{
  "n_layer": 8,
  "balance_bias": false,
  "init_std_router": 0.00653,
  "rope_base": 10000.0,
  "rope_fraction": 0.5,
  "qk_norm": false
}
Below are experts of layer 5 (counted from 0) of a mixture-of-experts language model. Rows are named router (the router's row for the expert) and show model dimensions 192-255. Each number is 200 + 20 x the weight over its row's rms, rounded and kept within 0 to 999.
After each expert's rows: a language model's description of what the expert responds to. This comes from a sample of Wikipedia text that the model never trained on.

# expert 20
router,161,163,228,207,187,201,210,192,188,207,191,211,203,183,214,227,182,218,204,170,201,166,190,245,166,216,213,162,225,203,228,219,207,172,185,212,198,187,176,193,203,239,181,175,224,213,194,174,175,193,204,203,144,198,235,163,210,171,217,213,236,203,179,184
Past participles and verbs, often after was/is/to or completing a split word, e.g. used, known, announced, sh-ifted, piv-oted.

# expert 21
router,150,213,230,225,201,235,216,204,196,220,165,206,203,167,215,214,173,185,178,206,222,202,169,217,173,197,222,189,219,223,208,200,183,211,222,224,223,233,186,179,205,212,206,250,210,226,184,193,231,220,184,240,196,181,216,183,193,191,204,206,217,206,206,195
Forms of be and modals with not in biographical narration, e.g. was, were, been, would, not, became.

# expert 25
router,194,210,212,196,184,224,190,200,167,219,188,224,235,229,196,222,188,198,179,170,205,231,167,177,198,196,242,159,237,238,198,218,209,155,207,220,208,180,196,184,189,217,231,220,211,223,195,205,221,208,201,225,169,204,194,167,194,199,241,251,200,181,168,190
The words and, &, and by inside organization names, film or song titles and credits, as in Food and Drug Administration, Hustle & Flow.

# expert 19
router,193,209,201,196,200,225,195,211,192,211,174,224,222,219,199,237,173,215,193,173,226,191,161,209,200,182,203,169,217,211,224,201,211,155,205,240,244,216,197,208,170,201,196,203,215,198,196,165,188,188,211,178,183,205,208,197,200,204,234,219,242,231,210,198
Infobox field labels ending in colons and section headings, such as Genre:, by:, Country:, ==History==, plus the title lines under them, like Singles.

# expert 27
router,210,204,203,212,219,198,188,196,190,212,193,224,235,203,195,218,200,209,206,194,214,192,162,186,204,184,160,186,201,197,226,215,211,201,217,208,200,187,187,197,200,205,236,189,213,211,176,203,221,204,171,251,200,216,226,188,198,176,217,205,182,158,211,173
Column and row labels in tables of elections, charts, climate and discographies, e.g. Candidate, Votes, Month, Date, Turnout.

# expert 26
router,196,207,204,200,188,214,200,203,179,210,227,206,215,209,236,216,180,186,180,182,195,221,174,238,187,202,213,188,204,215,245,238,222,160,213,200,215,199,186,190,170,204,178,225,239,207,193,164,180,190,184,204,216,190,206,208,198,201,220,213,203,204,194,205
Nationality and proper-name adjectives before nouns, e.g. French, European, National, Royal, American Civil War, English Channel.

# expert 5
router,217,216,213,185,204,208,191,232,194,201,197,199,183,203,208,219,198,173,205,210,201,188,170,181,199,176,215,161,230,222,235,237,194,195,172,197,207,183,161,185,211,209,199,211,206,190,199,168,214,198,191,186,157,203,194,181,212,194,217,217,221,190,206,186
Periods ending a sentence, often fused with the word's last piece (s., es., er., ).), plus closing == of section headings.

# expert 3
router,201,196,203,185,199,217,165,216,197,200,229,191,199,223,201,208,181,182,223,204,209,202,180,263,182,198,216,191,231,207,265,205,198,178,207,210,181,210,216,208,205,196,183,190,268,199,198,201,232,207,204,180,212,213,208,205,220,211,210,218,197,181,223,205
Second or stem pieces of Latinate English words, often after un-, an-, ob-, e.g. unconditional, antenna, obstacle, inhibitor.

# expert 16
router,178,188,206,198,164,214,181,211,185,215,182,197,216,230,211,226,185,220,176,184,210,207,172,268,226,175,221,185,199,225,254,201,213,186,207,221,199,179,195,172,175,216,186,221,217,212,170,172,209,214,202,204,180,188,221,183,215,210,246,242,236,147,172,206
Abstract and concrete nouns right after the, a or his, often followed by of, such as impact, description, development, children.

# expert 15
router,199,162,231,205,211,205,219,210,175,236,205,190,172,206,213,214,192,185,156,220,216,170,209,232,219,150,207,179,231,253,210,182,208,168,181,188,218,226,165,207,195,243,182,220,247,208,192,168,190,219,227,191,182,172,203,187,195,220,195,212,202,185,162,218
Continuation digit pieces within years, reference numbers, decimals and measurements, e.g. 1881, 16000359, .283, AK-47.

# expert 0
router,202,188,213,222,169,235,218,187,168,202,213,186,177,197,223,248,189,194,182,188,201,198,198,221,243,191,189,182,219,213,200,200,205,157,209,185,210,192,185,194,181,207,209,195,216,196,179,187,227,225,174,181,212,159,202,192,193,185,211,230,249,155,184,178
Word-internal pieces of abbreviations, codes and foreign or unusual names, plus slashes in stat lists, e.g. BWV, Wauquier, hawkfish.

# expert 4
router,218,160,216,201,170,197,168,211,183,155,184,213,220,167,214,206,200,179,205,185,193,160,202,198,183,169,231,191,247,226,201,208,214,162,210,222,194,219,170,187,187,210,184,211,212,257,192,181,219,208,202,232,226,211,206,196,194,185,215,230,205,229,211,180
Copula and linking words such as is, are, be, or, an, often in "two or more" and "is a" phrasing; also table pipes.

# expert 13
router,180,180,218,180,212,208,205,200,179,184,210,202,175,210,185,226,196,222,187,180,207,217,175,234,216,230,214,178,207,235,222,214,208,176,188,171,241,195,149,189,186,201,191,196,210,218,196,189,218,194,195,193,209,197,241,222,197,201,245,214,196,208,234,197
Early syllables of Asian, Arabic and other foreign names and places after a capital letter, such as Hal-, Gopal-, Zh-, Sal-, Hong.

# expert 18
router,219,172,245,193,211,189,193,173,182,222,207,196,201,224,218,208,178,171,202,207,212,183,203,228,213,154,216,216,195,234,210,234,196,150,228,206,190,182,176,189,189,206,165,215,210,217,202,173,204,219,212,193,194,193,199,201,168,166,247,211,202,150,191,183
Middle word pieces like th, ch, r inside longer words, plus ordinals and there, e.g. Winterthur, wheelchair, breakthrough, 19th.

# expert 24
router,190,207,217,220,184,225,167,190,165,216,173,169,178,235,211,227,204,210,210,183,217,202,164,225,185,196,221,182,171,189,214,212,203,191,220,205,182,203,177,193,184,242,197,201,202,199,231,178,205,185,206,209,190,194,203,202,204,172,208,214,230,206,192,176
Have-forms and sports words in match and season reports, e.g. had, has, won, scored, seed, season, championship.

# expert 29
router,196,175,179,227,177,213,196,187,196,186,209,182,212,222,189,192,182,206,202,190,196,189,188,208,190,201,203,187,196,195,229,186,230,165,202,227,207,185,167,193,207,178,186,232,202,242,170,189,233,200,190,239,181,196,217,179,220,183,228,241,212,222,216,179
Function words like as, the, of and role verbs or nouns such as became, former, named, editor, owner, mid-sentence.

# expert 1
router,229,189,218,247,190,206,202,164,187,232,186,219,205,176,187,236,191,204,213,171,190,209,190,160,199,214,217,184,215,238,200,183,188,185,225,166,182,182,144,189,179,220,187,229,200,214,180,183,214,232,190,214,180,187,194,184,220,217,221,215,244,195,167,189
Word-final pieces, mostly plural s, ers, ens, ies, plus semicolons in score lists like —; 1;, as in reporters, weeks, 1940s.

# expert 31
router,189,193,225,187,167,227,162,203,149,181,203,174,180,230,213,210,148,216,210,190,216,175,196,163,221,207,197,159,210,197,235,225,197,184,207,233,223,188,187,168,221,204,212,168,198,221,198,172,194,186,193,237,199,201,208,200,173,188,215,215,227,206,232,212
Pipe characters separating Markdown table cells and |---| divider rows, plus coordinate and density fields, as in sports results and chart tables.

# expert 22
router,194,190,210,164,182,192,188,214,171,238,189,224,212,218,209,196,205,225,207,177,215,181,188,203,208,192,212,159,214,224,220,250,184,170,216,212,206,191,160,168,202,206,166,200,196,233,173,165,212,207,194,210,197,178,220,205,201,213,223,230,224,190,199,205
Articles and determiners after prepositions, such as the, a, his, its, their, several, and possessive 's, as in "of the competition".

# expert 14
router,195,191,230,200,211,221,181,218,168,218,173,200,172,216,192,235,177,207,180,200,224,170,175,183,230,213,219,199,212,194,211,211,196,198,225,185,234,186,184,224,207,217,188,212,228,182,214,153,192,220,247,205,195,201,213,172,234,202,224,215,216,152,207,217
Month names, birth and death date parentheses, (born, and award or title words in biographies, e.g. Hall of Fame, Victoria Cross.

# expert 12
router,196,232,216,219,192,235,175,206,208,210,193,181,174,194,202,210,197,199,169,164,227,162,152,201,198,181,209,179,212,223,183,213,194,192,199,192,199,175,206,175,187,188,189,210,210,202,168,200,204,200,214,213,179,221,190,215,188,155,221,211,217,158,184,162
Commas attached to word ends and connectives opening a new clause, such as and, which, who, that, but, he.

# expert 23
router,188,212,213,226,177,239,174,213,202,217,188,220,209,171,184,228,160,206,188,183,198,182,173,220,212,193,226,193,204,220,231,210,207,201,189,204,192,167,200,155,190,242,213,212,237,181,202,159,196,193,198,193,164,220,240,170,173,223,201,233,227,183,210,204
Ordinary common nouns and noun pieces after prepositions or modifiers, e.g. water, health, order, years, medicine, b-le-eding.

# expert 17
router,217,217,191,227,201,239,202,209,185,193,209,200,198,215,204,214,151,225,180,209,231,162,199,191,205,193,225,196,186,221,202,205,189,172,154,213,201,187,182,190,174,215,228,213,214,173,194,169,200,188,220,205,224,228,206,191,190,227,223,223,204,211,168,207
Common first names like John, William, Paul and vowel-final or middle pieces of names and place words, e.g. Ren-o, Bah-am-as.

# expert 30
router,198,217,254,183,202,206,209,206,190,224,207,236,210,224,193,248,175,181,218,203,193,190,177,242,178,188,216,202,218,233,231,187,188,176,210,200,173,202,157,187,197,252,199,186,215,234,199,194,237,207,169,180,197,176,201,206,202,180,199,234,208,189,209,189
Space-led first letters or letter pairs beginning words, mostly proper names, e.g. M of Mitt, Sh of Shilovo, B of Büsnau.

# expert 7
router,205,199,222,193,165,202,183,199,186,194,162,239,177,185,210,214,173,189,208,172,219,190,193,199,228,172,221,188,174,215,216,240,224,198,185,217,222,225,184,210,182,223,230,177,222,195,181,182,166,216,209,218,167,212,184,199,212,175,216,202,205,203,169,210
Prepositions such as in, of, to, for, on, at, from, after, often before dates or noun phrases, as in "On 29 November".

# expert 2
router,195,189,201,199,189,197,215,225,185,216,193,237,231,191,226,229,167,174,202,222,236,165,177,214,172,192,219,210,185,223,232,212,194,203,203,191,213,198,174,194,184,220,212,203,221,203,162,193,211,152,214,207,189,224,186,210,173,194,227,219,201,184,212,198
Romance name particles like de, del, El, La and country or team codes in sports tables, e.g. Rio de Janeiro, ITA, POL.

# expert 11
router,197,202,218,183,217,217,188,220,173,194,204,192,198,198,207,245,191,162,178,193,202,168,159,212,190,197,199,227,184,189,200,206,201,182,184,205,187,226,169,180,209,223,199,206,228,206,214,185,196,181,218,240,179,187,223,204,229,209,204,216,228,187,204,166
Middle and end pieces of surnames, especially Germanic and Slavic ones, in tables and text, e.g. Sch-ult-z, kov, Smith, Jones.

# expert 9
router,179,184,210,186,196,191,184,206,175,218,200,202,218,236,191,212,177,182,168,180,203,202,177,212,160,185,205,192,203,230,246,200,210,219,201,198,191,168,183,201,181,183,187,230,223,245,202,172,206,184,217,211,177,168,229,172,176,192,249,221,203,172,155,199
Space-led numbers and dashes filling pipe-delimited table cells such as sports records and statistics, e.g. 36–26–14, 28, −9.

# expert 8
router,186,193,203,197,171,196,229,203,184,229,187,156,192,191,214,187,184,215,220,203,209,194,195,209,180,164,218,193,245,205,206,199,187,205,183,222,217,190,187,202,168,193,199,249,235,259,188,167,187,199,229,207,182,217,183,180,189,247,214,218,200,189,194,200
Line breaks, list dashes, table pipes and heading markers (==See, ===), plus the first word of infobox fields like Engine, Date, Cost.

# expert 10
router,218,169,186,187,170,215,214,191,174,233,215,217,210,233,229,248,168,194,181,211,217,170,208,215,197,178,215,185,207,214,206,202,218,179,196,206,222,185,186,205,177,211,198,212,226,183,179,193,206,196,247,238,224,188,207,200,200,201,224,200,242,197,138,192
Inner or final pieces of Latin taxon names and foreign surnames, such as -us, -ensis, -idae, -ić, -os, as in Stellaria.

# expert 28
router,200,190,229,194,205,211,195,195,180,178,178,175,198,234,202,243,199,167,175,210,234,223,186,210,177,188,219,192,199,214,231,178,218,186,162,202,210,222,189,197,174,241,212,214,213,189,202,178,218,209,227,229,213,194,215,172,218,224,196,227,187,200,203,194
Hyphens starting infobox or list lines and inside compounds like Gram-negative and Blu-ray, plus bullets and the prefixes Super, Trans.